{"experts_per_token": 2, "d_shared_expert": 192, "init_std_router": 0.0081, "tie_word_embeddings": false}
Below are experts of layer 3 (counted from 0) of a mixture-of-experts language model. Rows are named router (the router's row for the expert), gate (a neuron's input weights, with its number), up (a neuron's input weights, with its number) and show model dimensions 0-159. Each number is 500 + 40 x the weight over its row's rms, rounded and kept within 0 to 999. Numbers have three digits each.
Before each expert's rows: a language model's description of what the expert responds to. This comes from a sample of Wikipedia text that the model never trained on.

# expert 11
Description: Politics and role nouns. Nouns for people, offices and groups in political or election text, such as members, President, Minister, voters, party, politician.
router:525513497474453517506513470460526524506438494504506483524513479576488455523508507472478435530507471453528471577525439503419519449540549448474542461495522504579484511470482527510534515428507472420488493518490560506568453515485467452524526448500523452542488541527503508499548494424494565544527453534519507513515418463519498549494469552482513513514567482499458479490473472442560554504445561464444494543495496507600562536637502507485502441457541493545565504524509439639480456509535550
gate2:442446535530467456533523513512503504416443590523482515528503508541428487490444458558425519485492503473554496446484459537484479502453573510560479474499513478526518547481508517500474498505513516564553547497481457463533494491502526487494520502482574525483523564426521424526501555509536467483546487436523441500506521559558520533550536487431518535547505535557472559530553430482476425516509507449506600468494433390527497466600514505470432457491465493525425499499514509464529441420507540
up2:463542523575523505481494365484508485463426505530454475473475490539442466518530519458477477538491483533488516444516436519484489465490603497515541431512459518588544522471475565444519484519544489535465520557512499492508515506522556600483499459493471497491538479528541461447485505520524450480547566512472506475503499531466476506545550489469381523564561484528493481486477484507424438524494538477491497440505455489512475443588465482567413490421502485545448543591477536449529501482469463
gate3:503471457554532397501488485494502531594505549581510506550504460519519466507539504522496449495449473484498491468591535461496546455558503524421534496476561451462493527518553432582471500497490487423580512518509538517467462526466500552520518478492439547518482493540522496479454501490579498558484552473442527479507552446504459440551458535514432523494549566503483508509473522442489520427457539547544412521521527535484457463506458486490575472459542479504533543566461490559485466451587560
up3:560435543549492469433490485478414580530518526467516563504492518462512493467493564479482433545418475510450512456463483487527481500499578486509572471526504503532442504511466491498536502529494492466530489548451508494567493491525484483517461449548468574455499456545519532527544534523437453476464507524530503511455539515581439540541550489476478606514554468523510534484539452432568563543480513521548490553529544505423500589488613511436538481517524585526529436484500446510519483543503496
gate4:502474479452531418471502523473529533436501469512406474436504492546448464578539502562563473545500507510422543490506606495474462565442563454455519521539425425542479444443527490475575492536455563544496492539494529442501534482482495563509497456444486620543438549525495477545509497551473546533483448505538476538417472522482510525508545469485497492520538464466483453428527389495563487523494484496473518498541468529545491541451483523498496474437476524485500484515510458531469492521522508
up4:535515525596417440526520534571538431500561501529547461482484475484539540509480597465479475544528499498430462472539503526560551534533497478536559530495530522505523475444510504538466488515472448425501571591525492463489493497494620504531533509525477493585514475489533548519495515489432516474561462470474576445509495567493544466549476532510520559491467446563558524505555525457540452475503511458494482412552539425518505491431508513516505489494514553518513541402517498548498477487463468
gate5:450512473554458525509514542500479463567572484509515538497476420454537483503468474494473514542452437519494551482469494571504561524582568438475450475480493478552541457469492577529507511460465426505469522546471450457537523507480488465441496401551518460527471491525523481458460531550497448493565505507523542482468474571537499513535520552475447476576465539514488470535546475519501533489475465460512529576480490505490430538493394494471514585462499390417508464497535448557503564530530479
up5:528550562572472471465469430495410554502512536551517452426496514481482476529499445476548448503577502475530456531502550509440543461472478466555542560527507439496526553429466467501566509515501527467501427482527501511556502423441507594521545542505482508560554490508478449543402516547480549525474562569508494544475548435486547547535499464486476551522529510519493474470519472457516459447508544422561570543447529500544463520516444473545546486514496495473449521479568513516522527525548501
gate6:531488550472514477538610438523453497544537456539457515558520476522559399511506480532481434441578504556520456483500526536574566560478497477487469539564577451549515529540480493528556524462494517540549490473463527468548524475467524465538476501523459451443453544464497503572493494420508521503479540437519556489461556451520516519533519488542471479544601475528477510467473525471446551487471528472502530470519521510558445533482424525450523492548535485569426508493545538514444492482513583
up6:438452510505477481520451495516482541495494530449471460529506510486572498467466492468478523509534511535485517456423486524395459439401551474515570482559468519527544514511488551491544505539477488490504493497491475527558497527476489432464492545466492582561495518506498482560526561442512554512507553461570463510545465445556490500561569548532496471501435479459502458439551463561537456559513524511494565501471556497535466559577508602514560416487508510446458493435499519500481480470535398
gate7:466509522572511537469600436398585491494507460530518514536487484581465491541485528490510515492416484524498550507483517479443561402589562398514527520417556473514460504452546507485491554499528475529507526532444498490481466523481450508410480479542518524538432563533495500550499544459499502512472451477498502443562437499555488529505493483517439516521546478474486584434510437479464495541517525518488480526492549487541502469523449535580535487490529420564542501531463492546507510542495513
up7:543482557439559515494561473541518528469478483544518485479462529510490538482479539437470462500526571562478500474478439449470474520481464440494506453485518398569509549548499451547527458508535513558500506503516531494464492544533546478577543494493493490539518484569529519471566467528469457471406492502528521500504507497509547496456494504457378554507469504563482458517528523488543429431480483556493506478485520490484503571515544572534558424420472464563570556506451403448463529537513446
gate8:497530527525474515399449510541467504444486471527474536540493445506446479531481554480488510469485504553473528557572445527495507520539543510527530433449481530485458550508465553500524524346511454506502444515559469527578508453536442439531539482447531535489488518510530536496495511564551496517494549498470613517487456472479488502575443548561511478519580494469516569429479417587487446549481552518466478497537440504491502528485515529483556530515490470478474439506510463455503494563482552
up8:556493521474599519455498512538450476471526446576483470470457548504520508484521514504523511543533602560515481501482507502503465556460602570483511482563536555560503537464494471493539437411489474495491520502496505518509524541423517534503498493523437436509467562456470464479550471522514492564540540459421545497481464521396515509430581536571480535517574549568538480480559473527533515450485494494507522530569473547512514500529560513515485450501515421477567518543513543494514459526480436
gate9:541471532524408480502532487528593573458448502451503449478508539513428482540424452526476475527479509497512498539461505518499562488462427542467516494496543445493524567490559521430503516439554505476519468498455475564515423537501497492500476543538517463573499531474563473511479448483533466413557534389491475485553498542524455498554492490447494495544479521530519496520531518477530567502587505475426471513448496500441551518544544537472542447549498450461480543529453440484442566472567540
up9:494427500492506516516449512474460495521455554532441511490451488497514458516488560549527538483545478461582479531566514483612456470615489531435518435521515521499493558511423467516530465456463472438478527485488591457497432482490485544416456487464498484545486512487540471506440507450491490545489553519504512473442559489467518419514534504558546543453551531465444508506502455565543479544487487512462506462527455590478499589517531420487464460473480485530509485574533446543498522476558473
gate10:479514579503408593562498506476516484521487475490427501601468520527502540565549505567472496553575467520455487582481518545531511462420529459484561487510487490532519499523393551475504466502509516499546501533458454465535522539478502454484489455497441526569522463482502517489518512464457404522505513567515491543446525437505517572489438480507498543491479505462515524566492563542464511538502447440514509550410483512500476453467523519538473483517552475449485520526537379528474485550480553
up10:514521539435539438560479460557439547505486515516508500467536534515503486461554504516500461572513482477528553483434479566434461509508473505463554533479513469500531497537534555492495444504531549432445544491508512500425471488585576517485558507528533503590570456469557506527492466539508526484520514562481574555499511551510500487498476525401517466549514506480497517462473451428496491547465477489433495540491546410408529521553482519515491452444539533510604576515478496549424504490436510
gate11:536491476527454484461407494550499521502497521548488544494546529563467478564520521464557463472444482516488513467492487567541471444555484468591499430590516483548461438472500487544469450536480511559478518484535491503429467520541486440505491514528489451496488557464450510562481504495518523496502447498426543484451524492423494412531446533498462480472448493444446480540437502539492543555455471509522524439551632431435485489519512532493505407525530533514515569538543475551462498493508549
up11:442425503455535480498466496452472519469534539506542447496447537512550497491573495433507481487514472488472492521551529496465473580466466538485428467470424454507574551447483485525537497461504502576407568470530544502546506526503493550523554524497405511447519545510465474561553468493403501509540493544540506489436521491501466508505511475530476510504451557522508509402565503508461548506441503469488465511515525513520529481573436496432459432452591585523536571505486503517486507433452528

# expert 9
Description: Geography, distance words. Pipes in table rows and words of location and measurement in geography or species text, such as north, km, length, genus, approximately.
router:494469526539466524487572450527480521452460422470472510503559523588569463551427516496472531499517535439550497508599409447536537471461493470462466529504469504535500547465566512502480578546560472414480592552511505566541508507463489470553551475483503477500567557463505499549501498529510463476519474516484561506536582474541552508546518489525499531517507463496475480456501517480554559508510519451418581569489583484497525474469542435483467431498478541529555503471426475528493486482479510
gate1:535474478513497490544543516524511560406457456510574479493481517451472458506508451513557580531509486513527543496507501453528479479462503496483490483453493476575614538512463523403456539556531460431477477455474457469546476514443525499492438545462465478533584508548463528451490449533473482516442478427468481561446493471553520531519422479474497592518541488564466476489540468519527423497499575491434574475498502477444494464504539432502512480524486574459467489523481464449541555446545499
up1:480511465558516428500425518487541454426511500540563535473462551532535517498504474508439497442518549462517564466494528497549469468468540540534467487468374488561540471452561496464486525520468515503470514553520488455544484450443525483486529505472493547540519507573543526518392485496574469488542425438515499527559498491573468533515481479505517522460504426504472522478608446532542502590415462530557533540506452543485529505494461512552564487508514488472496489486463500497544541494590460
gate2:419447471517451458528510558528542524442493556518474493497527542495470566557437511527449529470480424481546486463483507574491444487437550456548479447479504452513469514548493547530537456471389515486539491429516484497472501514508521451505470463409474540508499585475464371463519545480491497495506487491461458451543561503472604504516481513503510550545512450531565476532487431479498513543525501491524549508584490436535528527497473522544479528510427411486506456480518509488531479427482538
up2:433630524527493528456516472529562465474438518566530451462483490530441569592533517467467505534498524520506510518512476546391468438474519479541560422442501498579486510517462528477513442502491533526443516495486544483469504481549497514497411466447505559433549505503515523495502528489507455509503556535492459519535566455517528499545533540476412535558475501535491515496414508523488378548479433447507443519492470499514507504474487503602473428484516511520463509533438492471516499505492495
gate3:460455497523474430464538444535477527571493525554542526528476467574542483466468580532551451589489422521484482468493506485506554451522548501484461523475504516460479475513529484521514451496484468462548524511541555492510491534514549512551490488492474533482462463438500488462527519562523434509532593472506443552464554403533492533539501506466446497508554531529442578532485481393515456405530524467491430469529556533547489457466451499497470448492546467509487515592495570550484533419510527
up3:560487580473519477450475491531475456578551507505524578581535550466532508485489513511547497453492454452458531427569507475460498525548525472495568481467483518514520456521442432515523539488490548518484453578496479472473490584474493487518453480542550568504501482569523489569483480459390436550475563545527501502471498517487465478498467395495502536483534499532491493510487478501511542494502484585535553561538478530482452582528543532390556516532476486499551533485545464541547496524423478
gate4:530466516549479450538456534413471527483483455516437505500396485548465596467537528470525459549485464482408571507565564487542497451430576567468523485490517507545569497507532482485516524462505570532477455543460504450497468489500457572474478476473569558504500559530467497568504445509523493487434520504545429496437521449501452526485508503510494476566464451486512449487554426470505514530465438479541505412485518431530514534444510474489466494503448564405487511488490513541467500502503512
up4:518457544549519427509553521523542508444495531532517474471503615471520466532471553501566503562471444467494547422548472542469471488502534489471531537534537543525460463531517505518513493532504544492479556527528467491501434513445573490525537527513560484552469522510521555455519511474470556444531518494461502485519504564458499456575476509453523513551493423570592497454497488453515537497488417490490441408573606486539507412424547522563533475506478588510509477477507524516467482517482527
gate5:468531434525494479579529500528480541499499462531471540522440450538566478517471465494520509535445451480380555515504508576477493530515532446465476565429535515529480445433509587471511550431463475445426519454445537437544486509474425519509475452507504462488513501525576529435466445506445461502502487500489513477466420536488543508531493460530485499566486554512483486539492431506479556461511543444445544534487458535503399471467485532498514567412554481460486485517512507434545539505500505
up5:543575591560531441512524436504526489514499478526472487468560488556559509552537425441509447497519509497504513490464545485400403529496499460449510507521551428445598501438475444468522545512509488422436527473585470509548493530507448564442520495524462531536493498523520496483432510543478517512477469563509461481453525534518448542554549496531451538494471513521561450455509396415514456440520535471527544539512507499484514505510494507499524547477504533420512516479537484541475478538557476
gate6:472391598541509513510521473495441490470553496521487538516591484499566405574498455519509474465554501543465503488525511476513566523453500555532550579591505506532487531579531505504499533446518373573518555458450529474505544537452476454503503456479501430415507470441509500550535481436472480479434514499521491430469546521504497519512525517452495535493483477493494511545471522522552526453503484497462533482485438560588543550543492528489481475483457443479459506488550538529500522476487548
up6:497415453558515491513474542511457540504466451509443434542496476468518490428409521501558554552518477512507521479477514558404497454424536505559503483499510491492570490470483538502486526486487518465466468528518447535602523498499438475548432496436428557511547501457506492557509571532501573530481537450606479442462484488537518508513530538548531552538460488436502466433557488559507497499444552452448537520501504498485484510550501533514537453398514554456535542470476522505532508487529441
gate7:545525486583480525492552408524542467528492499567456508557500543565520527438483432551448506546506466484481523499485439489532600469542588473559528501498497516457506522489514508514507526565598405521531480470477503506470435494560454493505514513492469525498431499567419457489526528495485528502470507499553528437513467510501507431538516533429443505478519479492495504436515430496451502505466481540475481532483547416542513423537497435484565469465523551548521536469580555585468495510484470
up7:554455483543563480516515451548487470414447493538500430463476494564482556461537488498536468514515523549485508470445453466439532484474518523501474425478474470573521487511514483517533446508585491481537508485544550553530511505535556459557526475461476528438480477579495548455549440509513433438472459578497542498526556501477537438473522541491471538494397526508497473467492495515557447490462470562525451543475546461492482437451554538503561436404474447537532520493527456507463493477563425
gate8:462498438494434548422450514492465519441536432516527512547487518497467495485518449518416566498534456523510492542551438521536505493560485515503475455499498527500466492476485491458566454410437478561467466485530530497536505511490477478550485493530531471437470513439574550482474580506496414511455492552467609498514501477480465509565525465548553425504592484445549476427476401499481488465497559540435459503477503486508466577506455522490524549471479497473531480559529538450504532559492546
up8:513446528424505500435528456474423518498503493461568464483541495541461547569473421484462468565511510496462464466559525473482493570498507536487474490576461502518499498513547473507560524426440505507450504483509526515515506592407488457525446506512432514493486517504517489521511476492528453537547552454449512473478498502407533477438492478618530500445540558482527478459510496521536513466560454492474524436509564527577463478450526478507448447512454448436548438505550551531457448501460430
gate9:454478531513457447505510504521545546392505486458533423507550533547481508525510422551435540528533467500551541582499429532534550457413483514500475517477541445524440532452553601458454524466545537486494501504429476490452455485500549459534520498487503468477521535488495470500549519454461483416565588473480413506512463502520535472566584503526524530545514452470473494523486555513557513534519530450431499520500485503486570500453554498514508401566474494436503493475530480491500514504536546
up9:479520450475533510447487513528453499478456512535450512521398469479480464517524490496504452411499414456524496571519531566549513472577462523466476471470521549496510530539375528524546476538485552465480511510433622455486447521491456540487438531575505499530451551556556507485494498544470450543506522557481494465442498457479516487565497481530521575443534508573501485564498525508523562549434408531498493467488542536482537505494519497581488526485500476496510453556535485494506549445506460
gate10:542417535460420540573534528430514444527542525468435490475466490573552536481508486577505450536515473482443520570584568515489500505468494476510578528547503476553471495501493523486562523486501521477478521507525508465519555458452473550521469565487462511508456473465490551533531459514530399495447513511517530541531496499557542533509465505495517526597442496415579518560474530518506504546455446527443549621469531551513496538471463558466493484532444518441503538498521486569486523487507497
up10:538547558481458468503515444503451543446583528526479529425531485431495469517510488485498496510509479459526518471542444546479468508436479526454503548494467517549517476535432516551548469458527587462527545431471491492439474501550559484522513589514472547577524581541561525477556465478500578546482485486511528537510616468521493457521505528477504540544488469428547514494502458431486486551495568478442538517423561435486480455520488512493437504510571480506556548442536447526499485447471496

# expert 5
Description: List separators, credit words. Pipe separators in singles chronologies and tables, plus list-introducing words such as starring, such, including, featuring.
router:511597495522462527547486440535469517467534533464496474489483472503592466505453598408499450484490402407457553516548475529473521468495499515515545504563422545522454498504483450523493515470542543445463505523521450492476479625525509451525505536524552445512495520533515443547490449521413477584522488553469476447518493499536572527529520471567507555570502485500511498527485526442480508478519517499440558489479470470492416535553519506539539458440504557529530539509520452524484487468545519
gate1:532532431501538532452577480483435523465478434495481525438523541466497432505572515550519551485582502447508506478523463485536465522469529508554473441463514517514567457516479479465460518525548474438467522483455429467511466561503531525516475537475555448556494497553490430474485449553509460516526517441480484528522525460519488544494471496458506580497498480541512474479516482463504378520506609501455507439483480490419476509448571502498537439553434530386459535503480495436464532468496555
up1:485505527541452482493478414560552531462515491441540574528482529478530473534565498543495475512538538440520532503486501489557523509497545543486525495476406482485533460515528492521497523529471528507570516483547485468631492470496437555490563543528478565518519485540545508507425482479526489429537495432492547534516450460514502556524547472508557537556541488499468524455606466541491519524542502536443550538488455533461487465462520538603558462504509432411537493521480496465545531446543423
gate2:411484587517494473535525549483492510422489579519513491512530448520470492512515439561454486438455427437541484424421529508553508454452542523522422542496528521566532495506485542511539452511484527528561486487490462503538462526523465431526488515538562537502488566499476398511459535505496526455501535476521467520466502571469612455501471543462513505560500549554537538482486449473492487511509493504412503489545481417517473536549443571537475478442490471444495543464527504519509435471450538
up2:450564467534474557458470465481489504450411497551596408456462509549516502503499542432479562527543497512524513476479472631498521482447533560531503499502457518564470537471499567485489508561576536492496404512520507496501504485522507504501556452511462494489544466541491526481546506482531524543536584549431483546555467452518492511543499490463414488478473478499418516518438473459496435470527447506457521547502504516472486464475526544537474462441575533467432510479539545476424516434509476
gate3:471454476509504443474495474519561550571534557533567531546518493561524479525407539543553451542452498471542434543462507512510552468530532492435442523407532491463517486469487486545488476455520424495541587457476576469431534477486480539476528499456471500498443499551530484487391498515575469588468481431498452488438505472556528500489467494475462524491527516551461524531478492482491531446558432493515401478509555517533501523553453497513484463523489507478524534542473481527495466484604538
up3:530513469535456464444497446476478561553464523435535550578482546477581537471521541471535495450442474442439463457461484509469447448577510479487477458570479550522439429513520479496497458477482504505501483544406511510487454453541509528478496474525521537466500475586520540527528493546424474493475488547560516499512524541553425535475455425494536503525560450558441494451484493481489564495510480580498495530538531481509537558484547600457552488535493558489552515450510474522491486561409485
gate4:525543441420493514492508523452525525434523509502479545467487484496481481519541501498560491565502439479469558478555599470420523496490571496463507517500494545537476478467516460485501436488482616574541483499531486454502503441476524495467509461505487488467470574479474538549504441537499514401480532544504451529417514454465538530432532448522517487472554435549526501506570447533585468525488435488443532469501453464505547560460501482504459555462408555487509537550448468537457450530489534
up4:511520479535504445468509576497555555467555507567566402464504482490505446510494491488517530576493456457487465454475502511464557487500519518479514549464549518476518459431543536586491530518500487431492557585500519477530500520506560486470614509526502450562464523434543556552549531504406531477546461497462540506501530570544502530550494498466519503514510425477520524441531540470469447495465485476459437450542523488419550490403541554513505466520464508485514520468575543531530543450507464
gate5:491513513498464523527497505501405492500518545531484492514466404474586508558442493518508523509447493534468523508440513525504546494519546463431468514487507520561537456497535596498423492407526562456504484456461486440521505484464466453509526468542516490517457528506513507452457473469424448495557462531358554478465465550491550521543482464539471497566475507568502506518437482506524519465420514480452538563465547537489423529479448488520537452464526422461545485467557465466556542493514536
up5:535545587559470459507493491474519451507590492495500557547459511483518478552509450484520486457534520516522477480472494487462477489481473533512478549556502449450536522447493516504587493483458520480455494397546468570457539529534516519513502467500557489566532554492525430500406499501467578523515451595479508583427536554505523509482504484517498547537532463417525527424513463452440495412509518381533486411486518496434484515519507490506557495507522525491449484464516533511513521576546475
gate6:503450613524505489524520456555487443512542550504571472545552496481516490534506509534473444428501475535497485494531476475532538521489473507503532521595528439520474503465464530526474508432571430526485532531505445460484466523445513488519524475504503410454501470508515458509442527489471505460484448530414620487476529530595543565512529514498481476472526452483538544507465450503469525556517525481488490478489494613582449537532440474428513508541504412488466516511508511559504529469464601
up6:481483538513415471441474476518462538479468364502466489518529495397582473529497525505501508516471459507504530486451488526397510446436519489488559512492530487487514509491460540460524508522478520438483505470516464534591526507489483471531447565447530544513496494502506441508488498492525536511477490447592530576510502493535472501584492554533513460451502506468453448492520525495506477509512529442451619522474472463488420510546510529457570429432481515485521494399522586442519504521553484
gate7:449504568525443515457492464483572426504493544529484513428485475522539489533468461548468542553426497450440530532445450543523565472547582525510467546475488515490453535541570543504549561469585389551448492490471466499503466483573456544449484520557456525504457507563495454531563484480461507530477468482499496472485499502499505467552515516530478575578477493469532547518524431465528534489501502503482477493510557443543471404495456436490588509480533530505532421513526461542482503445480530
up7:515504488474553518539478494562482515400521468564499404464520508560471520493485493473484506530541557511472528457484436480487489517383498511522446503548504495550487533595478430597491424515548509462471471484483476505548451513502572513584532478534531466409549506446472523531571451490498464459505452544500536500544541512465480501461510543479457540504427519498521454513522472543517466511516499578509574483458546487503481558467520521497563502471494388507489513466513479466450455449569436
gate8:508459411582481503472475465561502443427563453495498470461471445477476471500498531520484554455518507449513516552477487553458555510484584567530502469593492541553507506503469445492571532458478463596460466451504517570533517459478506453464501507450496469500547502519489476449527530529498508569520538427450498547437403452470443539538577488489537467534580481483458511479512417506425497493519535534439467449431518531444497560536525544511444529525505477496506495498495508465528501503559523
up8:478450553431520522454494514534499562478471439458503482454507598511504567479437511436482564520474519513504471470571512457457445532542512532442437508479539565570534535503502486512514471457458560484523473481506519546449490545467513494534478500466461427466489504542465428493585466510483463569512454448485474492531445485511518597490528545584538500503492532541569569511524447527473517523469502470455501453551500461532450484506563571511498387527557468462531499514503580531486445465465468
gate9:542442558520452420475506481539506570430474444491466491520532581496475514524526521543514475530466513501439575528558437496408572489464452480483520553450500455531512473482546523473465503462523481510492446526474480490516518565522544479479504553515550452479554522503532501491501451478503530418498511457473432463508502492504512450555484520564514476561474486455483589590459489444480480438562493430407502417515470425478480513479582490476537490475439451481450573485471516494480539468505562
up9:485495479511526529499503562483460520452435534464491437467418457486492491460515540568512485457516460406508424476526555549547491505518484584469505496499440466512499570553405535507519497470526509445419580524505552522516438510511498537472536525556481447522491496493535528461531576451467557567526494567424486465470510514425544499564535511493553532485535552509485444553532516474527532556490512527471510490520503589485544540492550484528455543427500535537512523493511437477528462456523395
gate10:492504552494418593571542518495454514574577573426443494516451510533529505522508543546520448483516484455465505539529584475504417454562463445543574509493545501562471449499492481459529477496481508464537481514513473477510514538529476540568466513454509489482496447478487485532492538422438439523461495539519503547498494478531546562471495520538502568507410490448523450558511468485525479488433454570429509542490481508504514533499509511443503488499468465510466586595542415579507487482484519
up10:560507579509526466507476463515433547429565546542505551446545496473490453537518469455502464586505452471488482467494521581470456476492473504461476537511502490502537493535551578561523464467482513435474536482513539527394488529565527488506479483536484483534528470499544518507506429504522522538595536477509568498590500499475491447469504515413508475555480545478516473473536430423542489534529460470495422594485540388458502450555514461520553495440507469516515554520523500536496500452523532

# expert 28
Description: Auxiliary and main verbs. Finite verbs right after a sentence subject, mainly was, were, is, had, would, been, plus sentence openers like In, During.
router:499579527490541506502483527460489530493514501423515430536517452530473452549517498538503519585489444482488592524535488483486501485493602522496481480478473544524491603458507434497555502483520476504505480557449492504616477522462507445525512528514583448516482544530468508483558458453462545494477451453510540447539475525508575503518461586486495562553541479545488456453510545515478516447560477512448480468503524493510533522623560517499522459475542462484485556526551464550529495464564588
gate1:516552430507552575485491528457507545496525466532530552493535523501470452555586537480521496536543557511477557534553458512466429502499476487529505462439460514547517480468555476465447532498517455446530517507451443474534423532558478507463477495474510443495529470576424424477499439531465474473515492412497469528446530515501518513529423527477459537468512432510508520459498524518465448509551564484487457520518461485444433446491550501497575471583417594450459466479443532440556508510468517
up1:479474529518525515505418469500529480419483490459600490532421530482529481554591504479452467541521482439506541470477501534541557494466556527525523505478398466496560454460553444462513491518474554489522528547534509468533519472488464488527519531521514494509495596525516541483432472479545517439557412464474493476458430492551501532527542400554472525474538517492441542462561477501415458515470479521471546570491423484444543468456543520550526510530490483454553503504452499561517495485564455
gate2:456477487514475514552577447446554528469507565487501478507508509558473538480440476527492462500489478485480533441505504525541521486450505446530454473515480457611532564458576600531470415522471552480545562548497469524527510519546498522565479507518454554509485594408460446528464523513543482502513512513496501507456415544469518496526486533490524569541553515508517531466573449575552508510531489451523544403543451494539479498472481540515505499523480508521442518547510507521505403415528552
up2:488596520546501544476510411480550469468479556527541471460450529509491429548608592454558509466522471445476519442498525515513519471491559517574577467503535517583472541482523472513584524539482575535482488531540507476546476476493516514573497449500417457486523482524538501566490515540520432565541538461466504458499440468473529508588466436493451508558468502470447505484458476499468476428482484541524499512491491459478453511524535507589463516513502486538515562511521532451563470452504484
gate3:473458491450506409470486482474502554576494491527562558505513495496492519542469479540452485543483537521560523538575500494480545441526488471483439500466470419500566531506475473519533507452479494509488535459481537431558479473402516526534455494440502531540497484507503515464446459550536425502529497445513471494481530446520468470554417542518389513458573445566474516573452444479471558403514563456517420481501466574523455508523526509481501483450503487508499479466499491540539487453591529
up3:575488554455490492523508445498454534588545511539478524521477516418588443443467565421570509478456554501497488506466521490489509473488524456479541478521550546595464514525530468575471471476438483491531450523433555489533459510517496503491555465541543496444514411543505491533531460493470479460501490512516509438487515561513426523494612505461446582466509442439435503501521479444428548528499502525534576541507528487515472580483537493539521461538498555458516512475478475508480511529435473
gate4:564520477456513469475492600517541580435531511448475540469502472601520548555525510487545551595501525543464569465532549503430501493477547539459510524500462435511519525431493452493535483499521548480524503536466475496467509486530523575467468449470487580557422539543479549482532515516506549519512531478564541573444524481512472557504530539462507503565547439492534475576534501508482499494476488582476519439439539456550510590455529500473478481465485521492437525511517523501431507528555561
up4:559492530551478437492531569543552510444547536560557435445509500482532501543452497453535503536463521550472447444558435483525479509447481503466493522457507553462498473466543482601540555479510503465480512529535526510505506470439529487499535521551508455523483514447490522470515510449438522429528503558509500429511468528528555486571439498512525541573502468546577476482546457490503445575456497485409471392531538455531439423505548503488559473438440526512560508473469502547541489504475462
gate5:472566486464500515525575508498451476503583492554497497506453421512522430531488452520520521495444433498494633448477498558509569493487565485442490490473489455544523489465496629487448505452460518473475486509460490493524505482471488479526509481542572536474440552546563462446452506487439485490545511457514496541467447579478555544529506495540475516531466506481529521503486511552500531457504506452490609550485557493461443490494428512482595483434492457507491509465552513572525557538516469
up5:466531579544487469483513408451476498568534513568544539414511515550566474533515477556517537493501520507532560484481522465398488488465471451533550477484492473508513577467519504478584492478539482473401459528625460506553515472525439566494545498513490456499483502498536506504461473504491553537482480538521447567448604518507541535545555558474457543494508502487538502513466435521456515402516530451499527478520475507479508488490538522540556480547528454451454528467536473518507506561557454
gate6:484482608496468513508559463525484430479574545490558526515535484548536384579480523557492467512515511556519461499532507500544456556466457510476479545586591433508453456504494436584527504464492469515454537511482530441513478500391524495526536488510495446462524414529508465533472501501469507544430511464519574492470473517551514572497524513492520556486479447555484475469461502495512534480513551519491499515514468498504485544527470518447538464562509444524535498515557454499503535516530638
up6:479465517536468500470427475584437517495437506522449460513544487484478498459496485409486574489493443508540504462444473569462488483427473477542529503514482520514531496514429515439531556541509516484491487491543422557529484514476490434515441541472528529510542480515508456547540543525519531515418547483587520472475507508541514552528512605496542456473493473518484462382533503454442446515501547502532599443461555429510499539522479544520579491430489476480533460472534539520551461463516447
gate7:469527524530520546451523367523538414510485493513461498510525532539535462550505466544502494473455481424478556484557468487492541467509503473514504504443433521476522579511517476572470536491569396525502534470448492492454499518576464518473485540491541501514448549572426480537510545452456528540443518498568513484523511515478424488526448473555428492534494479488494573466541446437550502489471514483529476476494507520498444463543535502491573476513598446575597475474521465520462537486510478
up7:547525516482502548542515524549516476485499469583527429437477491551488492500504560445506443477525538574453486518526523508456448494454541501435508502473438412448507515494524400595526519514610444545506494491494528496517532509495599435513500470483514510469464513555478562477574416532482471427517471576449519536575517526456476497508497458516432509466484445475511469487518530495547479556496480575532472499510502509508492526531493548480553486501521373478527502465538526474464489518572459
gate8:475489477466530532418462505490512611473507456531497501491507464470464477482443512476510492466497499514516488503572446465489525538579554523499489464522505527477484535445434518535506471468520467542420568493517518498539560554526417461498588565483429489455523500476544468454472529491551460484483488440449548503489593541463558520501522519509498504539548467424529514488492412547456451511450489596407437542535530509431479479488472482401518560501485493482498473557534526494521440542545535
up8:456477539440592554489465507493441580502507437447513445466534453457491523473532517495437573556453532515536418486495518444495459487495549545500545489542502516513513516391536460621518468456454541502509497511500561534556522490428546502522494472451428530538469500450514477553511501482509465498559558442516534450475503528482474509467530516557526552482545561520499558502560516534527566489512511462438472444500500482550477435421550499510440450507507483489497522506465578490538451526480434
gate9:565461534561463492517508497564523511436480476475559498570510577510428472500544463536544496485515477524500493578518474475461548476488476460503490448467575453553524565454491545477461441423608533479484480489490474527480497577480521509475496496523571455530523570440497490438471485451470525476543508461438430478494457469532476476559542504544536484462503466498521496581502527490533542526523488433474446481524488501427537492552616508488538486498503450460439584546421528476484512501565499
up9:464466500496508465531399515488507503479439497510465492534468457556544480476545498493504562440516532453507505551520517511569462452523534552435522469484499500502522552531436516521481454480512464514447586521441574514453485468522534527435471484517483435537441587471532501464440477511528506581497452532475532457460492498481545453504513493542574585462501498534477497512510464541524528501470465532416457521586478634532579544528506468480499475518524485475532533522539492513489484557534373
gate10:491467571477424614585521496479506477566503464436466493526501545597526503542555518552460458483470537425426464503588539487492471461452465511482554443526490535460497504537452465482525520466582508466473507578574481502552493520461460459558469465435539541534510459441419468517511526511476404503421524473510556475486474458517482582503479485472471486476478528459512466603522528473485523462487503489465480551473508488454509521433528512479447519533465508519486540524530472520549497467485526
up10:488533602529501487518513451543420491450507482521490468463538531455495485457511488508517439563550478502515500493475477571500510480511477459479570511433493520564505434531558502502514449476483519447536514489492501512471424462517558506525482495509468497513593437502565496436509513475477499534544570493481554492515544469464559470527498506514552564487476571434606542400476484421479419583477513499460486545460565459454555451495480472548449495484563508442527530582501491525489478445470537